Weights of a small mixture-of-experts language model, trained from scratch on English Wikipedia: 111M parameters, 256 SwiGLU neurons an expert.
Below are experts of layer 4 (counted from 0) of a mixture-of-experts language model. Rows are named gate (a neuron's input weights, with its number), up (a neuron's input weights, with its number), down (a neuron's output weights, with its number) and show model dimensions 704-767. Each number is 128 + 32 x the weight over its row's rms, rounded and kept within 0 to 255.
Before each expert's rows: "mostly gets" lists some tokens that are sent to it at least half of the time. This comes from a sample of Wikipedia text that the model never trained on.

# expert 2
mostly gets: " the", " The", " was", " is", " his", "The"
gate0 [115 113 156 135  84 129 174 139  72 124 114  82 135 120 129 102  92 141 168  88 128 112 143 101 140 148 184 106 124 111 173 125 143 105 107 138 148  91 139  97 174  87  84 131 136  95 136  83 108 121 130 104 178 161  73 143 138 109 191 153 186 139  62 112]
up0 [185 121 131  89 102 167 127 120 113 146 117 112 133 134  98  67 135 152 150  85 193 170 140 136 143 159 174 104 153 127 119 149 201  49 148 133 136  77 198 156 181  78 154 134 151  99 149 140 115 151 155 154 120 146 192 168 103 165  87 164 138  95 137  60]
down0 [167 142 125 122  83  89 118 110 136 124 128 150 122 147 151 189 160  68 161  95  97 172 145 166 182 172 141 108 153 116 167 166 122 166 106  86 156 120 133 102 111 172  90 109 133 122 100 131 199 160 144 159 140 213 192 113  80 162 105  80  98  87  99 172]
gate1 [128 150  67  71 115 155 130 151 135 126 151 156 135 109 109 129 135 172 156 124 109 117 127 143  88 125 115 125 138  96  48  70  88 147 159 169 154 112 135 147 125 138 122 151 131 127 178  94 150 138 136 148 123 166 155 162 104 193 170 106 120 127 135 135]
up1 [161  95 103 164  77 114  97 111 123 148 122 133 104 125 116  95 168 148 140  82 199 149 167 181  66 100 125 200 105 226 130 186  95 132 151  51  95 134 148 111 143 176 128 174 166 103 123  98 132 129 120 141 130 123 122 121 111 108 146 124 117 131 124 171]
down1 [ 46 151 111 116 138 138 144 121 168  49 160 113 194  59 163 108 117 104 155  93  76 129  92 111 142  94 178 142 174 126 188 114 153 176  88 110 141 112 138  84  85 116 139  67  90 200 167 160 165 154  69 155  94 114 141 113 116 154 185 118 114 150 120 152]

# expert 9
mostly gets: " San", " K", " Sch", " M", " Robert", " Sh"
gate0 [ 89  91 116 132 156 123  80 144 137 154 115 151 134 166 119 135  82 192 108 170 147 204 104  73 166 156 103 133 138 116 152 131 161  87 121 118 142  72 132 134  99 126 117 143  92 141  99 110 133 138 142 139 157 119 169 167 111 217 184 162 132 123  99 105]
up0 [110 122 136  98 117 113  77 164 150 146 145 151 139 116 137  72  58 135 109 145 104 124  56 140 147 118 121 115 124 144 118 151  95 162  85 143 168 188 100 165 126 133 149 120  98 180 130 154  66  97 176 103 114 188 118 146  58 153 174 128 131  87 117 104]
down0 [120 174  95 119 174 123  64 158 100 117 159 154 132 129 127 139 192 155 136 110  87 161 172 169 116 108 130 167 180 139 162 149 174 162 137  69 186 190 121 135 147 135 109 137 119 110 122 118 142 154 124 133 147  94 126 142 139 111 120 131 166 163 119  75]
gate1 [155 133 179 144 191 155 185 152 101 117 159 117 180 151 157 113  97 134 130 192  92  63 102 166  89 152 136  80 162 170 150  58 122  62 112 102 121 167 123 108 165 107  92  93  83 114 122 137 136 151  82 132  54 157 169 164  89 113 158 124 170 107 118 157]
up1 [100 151 152 178 104 148 131 153 118 126 173  91  87 124 165 104 113  98 176 148  68  85 171 107 108 135 166 160 177 140 152 175 127 128 100 125 127 158 101 115 157 179 149  97 116 123 150  93 114 119 159 103 177 123  96 115 161 112 127 130 198 198 121 156]
down1 [161 149 117 122 167 188 136 133 153 101 130 116 151 147 158 163  88 147 149 116 117 117 146  98 164  89  89 147 135 128 128 197  76 102 184 168  95 133 130 143 129 122 171 152 141 137 160 126 118 133 107 198 128 148  95  89 124 105 165 184 150  67  85 132]

# expert 0
mostly gets: "),", " &", ",", " and", "\",", "',"
gate0 [149 158  97 177  58 124 111 144  79 111 124  67 115 126 131 145 126 168 138 178 128  89 109 136 131 176 112 100  91 147 146 162 106 161  67 141 123 119 153 105  89  97 179 146 144  82 153 202 103 104 100  65  98  50 147 151 104 142 163 184 158 190  96 168]
up0 [132 122 145 106 140  34 127  86 147 119 113 110  96 122  90 120 123 130 108 149 125 140  66 122 180 153 155  89  90 132 130 120 113 127 107  81 112 131 153  87 148 159 128  95 115 106 148 126 184 145  81 146 136 120  86 132  77  62  66 132  85 147 105 139]
down0 [118  99 145  64 118 129 128  81  71 138 203 124 100  62 124 129 127 101 118 141 110 166 163 140 116 145 112 149 110 102  99 169 151 120 108 145 200 102  68  86 103 148 181 103 116 166 149 172 140 140 116 153 123 127 127 116 128 166  90 123 117  85 154 162]
gate1 [103 138 129 106 175 136 113 121 178 100 106 208 145  94 113 167 183  99 121 131 116  81  94 123 107 136 104 150 113 112 139  82 147 152  57 107 127 182 138  49 148 119 151 179  82 144 155 118 118 169  86 137  69 126 159 184 146 120 119 109  70 159 129 179]
up1 [190  99 116 107 164  74 142  85 157 145 128 125 127 109 123  96  76 112 120 133  93 140 111 125 164 104  54 138  79 170 144 114 135 121 192 145 141 109 164 167 143 152 103 130 153 106 106 104 192 130 149  96 215 134  81 119 115  45 188 146 140  94 105 147]
down1 [142 114 124 146  88 140 149 118 143 152 118 116 150 145  95 121 137 199 139 176 163 114 164  82 109 143 131  88 183 133 113  79  98  89 116  65 119  83 141 117 153 110 152 139 130 189  91 123 131 112 107 138 109 147 178 112 139 149  65 125 120 141 174 113]

# expert 7
mostly gets: "6", "5", "4", "7", "3", "8"
gate0 [121 164 105 210 124 141 162 142 168 150 107 105 106  50 140  91 131 101 133 120 178 123 156  82 167 103 178  72  87 108 135 119 176 137 139 146 125  98  89 118 106  98 145  61 150 124 176 147 193 131 117 161 148 127  92  58 206 116 130  78  82 143 185 111]
up0 [120 136 149 153  68 143 128  69 177 126 155 191 113 202 124  76  75 161 126 138 160 208 170 184 130 127  73 165  69 158 150 127 120 114 101 204 122 116 110 125 101  93  91  97 191 130 148  44 116 118 119 160 160 154 134 142 132 122  82 178 149 102 128 159]
down0 [148 106  87  75 174 155  96 115  69 101  37 149 111 130 143  72 167 106  94  76 147  65 173 143  95 235 120 114 122 134 179 137  94  97 141 139 150  94 126 227 107 146 161 164 114 190 186 164  83 171  95 144 127 129 125 112 116 171 129 126  93 119 111 174]
gate1 [161 140 144 108 128 109 189 151 116 181 130 163 144 169 101 116 194 116 146 125 166 156 144 188 115 178 147 167 141  97  76  89 148 149 115 212 107 131  89 139  90  94 117 139 141  97  99 115  84 125 206 139 119 123 141 131 134 177 118 203 157 102 151  97]
up1 [ 96  76  82  71 159 124 153 132  95 182 148 138 108 126  85 138 179 110  99  36 143 116  99 132  83 126 106 125 146 123 116 151 169 111 184 177 188 158 148 126 139 104  98 147 111  93  92 154  47 155 125  94 130 154 141 136 131 226 156  19 131 125 105  99]
down1 [ 85 139 159 116  81  67 135 178 102 126 122 160 190 140 137  93 140  90 154 134  82 147 101  62 127 127 159  63 146 119 138 141 150 160 141 126 116 153  78 142 136  87 126 155 161 134 142 119  75 121  77 113 133 147  96 144 147 133 176 167  79 110 100 131]

# expert 10
mostly gets: "ić", "ville", "za", "son", " Japan", "idae"
gate0 [122 146 117 152 124 159 186 124 102 119 153 126 138  70  81 185 114 135 125 157 131  83 146 118 147 114 121 132 141 206 142 131 155 146  57 141 133 102 109  70 164 150 147 107 170 123 120  90 179 171 122 103 120 169  52 123  97 117 133 128 104 183 159 181]
up0 [146 117 117 156 128 201 136 154  66 164  81  66 153 134  93 143 133  85 109 170  72  62 119 122 118 120 158 158 140 156 144  97 153 136 127 130 176 135 153 146 175 132  80  92 157 168 114 149 136  70  62 154 177 134 120 188 165 114 100 110 127 116  99 114]
down0 [ 95 167 108  83  85  95 145 123 199 102 145 107 166 158 139  97 153 151  97 111 138 116 144 163  89 124 103 100 111 116 139 173 105 117 146 128 111 149  79 154  85 142 164 122 122 148 152 160 100 100 124 126 132 110 116 132  92  95 176 124 148 202 178 139]
gate1 [ 46 131 136 109 112 127 147 110 137 129 128 111  96 126  77 130 137 148 155 118  84  99 139 145 119 100 128 108  88 161 111 135 123 128 121 126 158 181 101 143 129 158  96 123 196 137  49 113 163  85  63 101 142 104 151 127 143  93 123  95  92 135  78 142]
up1 [150 154 143 122 179 189 136 156 153 143 123 149 102 152 136 134 166  97 167 146 150  89 167 131 117 114 145 201 119 103 127 156  73  77 183 135 108 118 150 102 156  56 155  99 159 110 178 148 177 112 124 164 141 171 136 182 111  94 154 103 119 129 159 109]
down1 [105 111 233 152 120 128 137 129 112 169 177 106 185 119 170 102 151 136 159 138 104 168 124 180 107 140  73 106 202 106 100 146 171 150 142 137 160  93 172 102 105 115  62  96  95 110 146 138 106 111  87 141  59 178 197 149 142 137 155 135 104 154 120 116]

# expert 11
mostly gets: " Championships", "weight", " students", " players", " Prix", " African"
gate0 [130 141 168  86 152 112 133 154 158  83 136 114 157 149 108 162  70 179 166 129 140 114 107 140 159 181 101 173  81 160 124  99 182 167 165 152 130 153  63 115 152 108 143 123 122 111 138 143 130 120 153 183 113 120  98 123 134 101 169 109 175 165 152 105]
up0 [ 98  46 115  78 146 171 157 112 154 160 212 147  84 117  94 180 166 178 136 122  97 120 115 135 154 114 108 139  93 141 128  96 121 105 180  97 180 128 107  75 170 162 103 172 130  84 100 154 141 197 135 206 135 149 157 129  96  58 136 164 141 131 109 126]
down0 [ 99  97 189  98 176 137 118  89 123  65 126 112 140  56 149  89 170 122 149 142 166 119 187 103 153 135 138  52 148 147 140 153 106 153 146 218 148 119 137 137 148 189 136 127 159  57 172 113 154 167 144 135 132 140 155 132 146 142  79 108 135  82 160  94]
gate1 [ 97  87 135  82 104 118 117  77 116 110 161 100  79 143 117 117 110  95 164 200 114 162 123 168 128 157 135 137 134 161 119 130 156  61 135 139 162 110 155  95 121 114 156 161 142 133 113 162 216 191 111  60  93  99 169 142 118 127 127 161  90 140 106 107]
up1 [205 139 175 145 151 168 179 121  74  63 139 153  70 121 175 119  46 183 109 101 130  77  83 100 131 141 175 104  80 187 112 142 130 141  86 135 122  92 106 102 153 125 114 128 106 176  96 148 131 124 139 129 142 149 197 121 118 108 165 117 205 141  69  94]
down1 [137 132 134 111 121 127 136 115 110 109 180 159  71 107  96 136 130  77 159 134 151 126 117 102 134  70 118 104 109  70 107 125 131 125  76 129 125 134  97 131 131 190  82 115  54 114 191 121 128 158 119 100 126 140  45 107 155 112 147 100 159 127 128 116]

# expert 8
mostly gets: " to", " from", " at", " by", "|", " in"
gate0 [133 120 151  72 148 111 158 126  75 151  94  97 168 131 136 107 127  91  90 177  89 123 152 152 152 135 151  83 187 125 132 156  95 111 125 113 101 141 160  86  46 110 106 160  94 126  46 128 157 197 148  84 117 163 183 113  90 143 155 118 146 126  97 159]
up0 [149 136 123 131 148 136 198  97 128 134  86 113 126 135  90 104  72 178 130 176 104 102 112 144 127 139 148 129 121 159  90 126 135 135 131 105 170  77 123 126 130 151 162 147 142 101 145 115 150 144  82  90 127 110 122  89 109 136 102 104 144 148 163 117]
down0 [179 165 143 161 108 124 125 150 148 146 187 137  80 129 131 137 117 169  98 127 172 127 166 214 165 110 124 144  89 141 151 117 152 158  60 120 197 140 144 155 121 112 166  77 164 114 145 161 174 143 182 158 129 108 138 174 145 168 147 125 168 130 152 143]
gate1 [127 158 118  83 131 209 113 130  89 150 136 145 119  99 109 164 222  80 129  71 120 100 147 155  91  89  74 145  72 138  76 137 136 155 145  95 154 150 153 132 145 155 142 118 107 126 120  93 162 134  61 104 110 166  98 192 166 122 148  81 154 121 152 162]
up1 [151  73 110  50 109  80 169 138 110 118 145 155  64 124 158 149 132 165 103 150 147 134 117 191 154  94  88 108  52 134 180 152  83 150 107 151 165 137  78 168  96 116  85 102 164 140 170 109 125  91 136 140 136 136 132 126 108 147 134  48 135 155 153 137]
down1 [ 64  85 199 151 129  94  87 160 117 122 132 103 120 136 113 157 125 116 112 170 142  87  75 158 129 174 151 174 136 163 187 105 114  88 100 146 167 140 131 100 151 119 118 153 113 126 137 179 145  91 128  91  96 121 108 113  87  85 185 126 119 126  96  65]

# expert 5
mostly gets: " has", " been", " when", " where", " would", " became"
gate0 [143 130 130 148 189 147 124 133 192 150 137 139 137 217  74 184 147 168 128 111 119 143  67 163 107 133 129 121 137 124 108 146 110 188 163 157 115 114 120 128 157 122 123 130 201 120 126 157 156 141  90 130 100 123  73 153 212  91 126 157 150 114 112 146]
up0 [138 136  53 149 122 101 120 158 126 147  95 106 127 171 169 116 116  91 128 121  68 170  93 115 102 131 100 169 153 128 127 124 130 126  64  90  96 146 108 190  60 112  76 183 214  94  97 122 136 116 171 107  50 123 199 157 118 130 110 112 136 110 104 111]
down0 [ 87  57 145 107 193 130 102 119 136  96 158 144 159 234  97 103 109 163 151 139 141 215 148 112 128 121 110 121 126 108 132 165 126 132 127 126 132 129 112 101 187 173 131 110 151 148  90 116  95  88 177 106 182 106 143 120 148  70 172  64 145  91  71  75]
gate1 [130 255 180 117  63 125  95  89 119 115  82 130 215  92 145 123  83 154 144 157  85 151 100 162 150 144 110  76 131 115 184  98 103  43 127 122 138 137 202 138  92 226  77 161 141 144 111  92 109 149 149 132  89 124 115 149  80 153 129 145 154 191 175 126]
up1 [150 100 198 142  74 147 119 155 122 132  92 144  76  86 151 140 112 159 145 153 128 103 129 148 118 146 221 166  81  90 167 137 180 141  82 162 133 145 140 123 135  32 115 168 212  67 150 171 148 137  84 152 113 125 164 141 137 159 120 130  81 104 130 126]
down1 [ 71 107  84 147 165 100 103 132 143  81  88  97  94 146  59  89 160 141 103 172 201 107  77 119 167 129 132 155 125 108 137 134 172 166 126 113 161  95 103  76  98 119 110 124 120 102 167 117 163 115 100  92  93 148 156 122  74 134 141 145 159 117 139 207]

# expert 1
mostly gets: " he", " she", " his", " their", "He", " her"
gate0 [ 90 140 141 107 105 119 106 120 132  38 109  69 104 163 104 106 113 128 151  97 117 116 111 162 118 169 126 105 138 101 114 145 115 137  89  91 143 155 127 114 113 125 114 100 144 114 149  59 108  98 155 123 150 119 146 125 160 165 134 136  88 126 122  86]
up0 [ 86 160 122 109 142  96 120 125 187 158  80 129  95 141 173 144  81 150 159  90 144 118 119 107 151 101  68 134 160 121 111  93 151 144 143 168  78 124 119 104 147 176 183 141 136 204 146 150 182 182 155 151 131 112 169  86 156 129  90 125 125 152  97 146]
down0 [ 50 155 136 163 148 170 130  61 107 156 126 151 134 147  93 104 102 137 123 160 174 129 102 141 109 122 120 113  95 127 202 118 155 148 140 123 165 151 111 110 146  88 129 130 139 113 176  98 175  98 142 110 135  88 163 124 124 138 136 178  88 123  75 100]
gate1 [ 93 106  93 172  65 140 110  85 126  83  86 141 107 133  74 133 104 105 151 127 109 112 141 125 120  88  76  87 107 116 109 148 150  80 131 181 147 141 145  56 159  82 104 161 147  89  85 186  96  37 131 163 130 100 137  59 110 100 214 132 117 152 107  98]
up1 [125 117 106 125 187  95 115 105  94 132  70 156 140 140 123 108 131 169 110 154 135  92 141  83 175 116 131 124  91 144 116 129 150 153  76  66 115 106  66 182 164 149 143 150  77 129 130 140 170 109 143 186 153 144 154  84 101 150 220  74 109  82 179 170]
down1 [149 162 127 122 131  72 155 176 119 146 170 142 126 101  59  87 133 172 152 105  95  81 120 118 125 139 140  70 107 130 111 107 150  50 149 118 108  87 135 146 128  86  98 145 172 109 193 116 129 125  92  99 108 104 194 143 154 126 114 128 196  72 162  84]

# expert 3
mostly gets: "\n", "==", "===", ").", " ==", "."
gate0 [113 120 165  44 102 163 130 152 149 148 157 124 143 144 123  75 145 122 174 161 149 143 125 119 153  73 126 127 106 185 119 136 143 110 107 135  97 123 151 182 113 117 153 132 120  89 135 139  38 128 100 146  99 138 154 111 103 156  84 128 206 138 131  79]
up0 [146  75 161 107 125  96 129 131  96 138 108 129 140 101 206 135 179 124 115  60 127 126 152  84 154 139 156  96 119 150 131  51 108 104 161  64 122 125 139 118 175 148 135 155 120 178 141 128 104 112 110  95 104 149 160 130  78 147  83 137  75 147  72 122]
down0 [ 98 126  92 147 155 136 118  94 101 136 125 111 148 103  99 116 163  74 156 138  74 141 119 171  72 165 114 182  84 102 124 142 138 147 111 100 135 116  73 108  72 110  77 117 115 141 120 106 135 111 128 109 132 103 146 143 143 137 135 151 149 162 171 127]
gate1 [ 83 141 119 117 205 148 107 137 151 111 132 111 115 162 160 175  52 149 148 145 120 127  88 150 100 129 120  94 147 145  97 176 191  62 123 126 116 150 117 144  86 185  91 126  29 152 120 123  89 162 155 112 116 160 161 144  85  92  88 125 138 130 121 194]
up1 [105 111 113 179 168 145  92 179 140  85 162  65 145 198 174  99 122  86 142 112 176 120 134 130  92  92 116 146 128 212 154 106 205  59  81 126  96 152 142  95 120  96 147 189 137 110 131 130  81  84 175 133 127 167 126 110  95 151  88 159 100  54 162  88]
down1 [ 50 173  63  93  90 168  98  95 118 145 105 154 158  98 157  95 134 165 123  94  93 115  66 177 158 141 108 104 116 172 119 144 137 157 118 108 176 124 116  95 114 136 156 128 138 130 131 148 101 115  84  65  97  57 137  88  99 167 143 145  68 141 109  91]

# expert 6
mostly gets: " that", " which", " =", " who", "\"", " September"
gate0 [ 79 137 167 118 149 167  50 203 174 141 125 136 127 148 156 152 140 104 186  93  71 104 117  99 131 144 169 125 156  99 121 133  98 129 130 180  87  75 104 146 162  85  99 146 100 143 112 175 131 196 124 112 126 117 192 127 177 111 176 166  95  78 133 184]
up0 [107 122 101 120  92 167 125 123 167 180 101 134 104 175 108 172 169 100 114 117  91  85 158 119 156 136 116 154 139  97 131 152  92 139  97  90 195 148 128 204 136 137 174  90 123 157 116 146  65 192 131 123 135 119 189 172 112 168  70 106 158  89 178  68]
down0 [109  53 194 141 114  62 100  97 107 141 114  95 131 139 110 135 105 174  93 201 128 171 119 185  75 133 125 145  75  93 143  81 148 118 110  96 123 112  93  82  96 125 130  79 122 166 160 168 127 140 130 113 135 146  99 107  88 124 103 112 112 110 133 130]
gate1 [128 142 111 140 120 147 137 136  81  79 174  76 105 133 115  98 194 114  88 168 106 110 112 136 150 174  86  77  56  95 137 131 135  57 154 183  87 127 132 120 174 156 142 135 163  69  78 171 172 121 166 109 124  99  94 180 122  90  92 117 187 220 149 118]
up1 [119  82 136 146 127 110 137 156  67 116 124 112 127 138 103 107 133 119 144 121 152 120 106 154 112  81 106 126 192 103 119 162 139 126 104  93 132 141 163 127 124 150 108 105 199 163 105 172 130 142 151  98 120 135 117 190 171  94 105 148 151  96  84 102]
down1 [104 160 132 115 154 153 115 112 134 142  92 130 167 139  92 141 113 119 109 111 105 149 123 138 116 167 134 148 108  84  93 195 137 161 160 116 119 103 117 106 147 176 103  82  50  91 165 161 171 128 167 149 119 148 154  93 118 155 127  35 106 100  90 116]

# expert 13
mostly gets: " two", " three", " no", " some", " four", " all"
gate0 [149 159  81 123 112 103 115  95 102 120 156 150 184 138  86 119 112 124 169 158 150 156  69 114 155 191 129 123 103 112  59  87 142 154 162 130 105 103 181 176 120 149 185 136 138 143 110  87 144  84 125 126 103 102  82 140 201 146 148 138 168 144 147  95]
up0 [107 120  91 127 110 128 124 143 108 115 122 123 136  76 148 161 176 168 137 115 133  41 141 157 143 143 115 164 104 150 137  97  95 126  89 149  94 106 121 116 113 129 202  86  96  95 191 128  97 136  64 177  99 144  75  93 154 136 115 155  51  93 149  36]
down0 [ 90 166 158 160 146 120  84  58 118 133 123 125 155 131  97 128 192 165 140 161  50 142 138 185 124 113 147  80  97  95 132  76 171 161  99 148  60 160 117 103  89  86 161 145 182 196 125  76  96 139 135  65 151 160  98 116 172 168 122 133 135 139 107 140]
gate1 [ 85 104 106 132 108 167 157 141 144 153 135 169 131 197 135 113 130 112 194  71 132  99 124 160 150 166 123 109 153 145 111 152 106  89  99 127 121 126 158 194 124 133 163 126 168 178 165 179 129  96  82 162 136 152 161  93 104 109 143 126  96 105 100  81]
up1 [145 149  77 116  52 118  99  96 107 105 112 157 101  97 119 123 203  36 164 159 118 147 126 152 118 114 167 169 117  80 140 182  70  64 178 137  57 148 120 109 134 145  89 116 163 142  75 112  68  74 169 136  98 114 148 148 167 105 102 146 129 118 125 138]
down1 [121 100 108  74 130  52 102  63  83 149 100  91 169 147  94  91 104 117 140 113 125 136 148  80 147 133  71  66 109 123 100 145 143  98 127 129 131 104 175 161 100 105 175 106  96 180 147 125 100 145 141 177  86 101 113 148 111 118 109 151 135 137 151 114]

# expert 4
mostly gets: " JPL", " MPC", " −", " +", " %", " ·"
gate0 [ 97 110 149 121  85 105 124 151 105 168 100 141 113 127  91 119 120  97  69 106 129 156 123 162  88  89 132  90 163 107  52 109 138  92 156 177 141  60 143 198 183 145 131 160  69  99  86 163 143  87 151 102 107 118 114 124 177 131 132 140  57  70 116 142]
up0 [ 99 162 103 113 133 140  95 104  87 131 165 118  97 116 114  93 172 182 112 108 136 178 112 173 163 104 150  17 131 131  51 139  96  90 133 155 179 118 140 163 177 171 149 161 113 158 139 121  96 136 156  51 112  76 139 112 114  91 131 138 131  87  97  99]
down0 [145 116 147 181 143 147  43 110 136 145 137  69  95 195 146 163 133 136  80 127  49 129 142 120  89 140 129  75 126  86 144 102  81 118 170 106 102 170 106 132 108 117  90 185 156 120 139 190 125 136 117 119 154 104 111 143 137 118 188 113 143  78  93  92]
gate1 [129 149 167 169 133 161 136 136 149 117 111 137 128 151  97 160 187  92 143 157 128 206 137 175 129 112 173 151 108 116 142 158 166 125 126 101 134 152 104 148 113 173  96 100  86 155 154 121 157  80 153 113 136 135 130 133 130 156 127 139  78 162 134 139]
up1 [173 138  81  98 171 161  50 128 156 141 167 117 174 168 199 101 109  80  52 102 172 139  68 147 175 232 104 140 155 158 183 143 179 104 204  83 100 134 107 104 131 161 131 122 112  55 203  71 141  74 104 106 105 127 129 111 161 138 186 131 110 148 116 123]
down1 [133 157 105 165  93 157 155 100 145 134 134  74 125  96 133 125  85 155 142  93 124  92 112  46 135  81 145  94 126 122 166  86 125  92 116 152 117 166 131 168 173  95 125 147 179 144 130 142 150 181 158 114 116 155  74 144 140  57 101 130 150 181 118 108]

# expert 12
mostly gets: " a", " another", " same", " second", "year", " largest"
gate0 [129 120 157 105 208  69  94 109  99 115 117 139 151 119 101 107 172  80 135  95 106 104 118 127 205  78 150  97  91 149 152 177 146 102 164 136  35  89 150 125 181 176 117 105 153  97 151 109 120  86 150 190 187 112 153 184 137 113 124 110 102 134 136 160]
up0 [153 193 131 145 155  38 124 161 102 148 189  81 128 127 117  91 133 124 170  93 126 118 143  74 163 164 117 146  67 130 115 138 183 111 192 210 146 149 132 129 137 151 137 182 119 121 105 136 128  97 111 180  92 111 136 151 230 146 166 198 125 119 172 158]
down0 [112 176 133 211 105 104 133  99 166 156 195 125 132 101 130  77 163 173 183 158 161 113 139 135 131 141 141 153 136 111 131 159 144 122 195 168 148 193  92 133 115 125 127  91 161 141 185 148  81 127 117 107 109  82 147 172 111  93 112  84 143 124 140 121]
gate1 [ 96 117  89 183  97 137 159 117 188 100 108 125 123  93 105 119 141  97 165 102 139 149 165 134  83 172 107 147 142 103 132 146 130 135  83 119 125 131 110  88 108 110  86 131 155 149 121 193 127 111 120 134 117 149 121 109 124 107 103 151 116 126 158 132]
up1 [ 89 136 130 115 176 110 129 110 127 104 120 166 131  79  85 154 140 107 162 112 122 127 138 129 142 102 142  78 144  84  83  43  87 148 101  85 147 131  73 107 129 111 136 173 154  84 110 125 124 152 164 115 145 164  94 163 116  29 180 118 157 123 163 155]
down1 [126 140  96  89 126 144 124 118 132  90 107 180 123 150 176 210 138 133 129 103 133 132 153  60 168 102 182  98 100 161 144 130 150 117  66  57 124 174 141 235 126 134 148 141 147 152 122 118 153  77 172 175 109 125  78 125 192 106  96 150 114 140 142 124]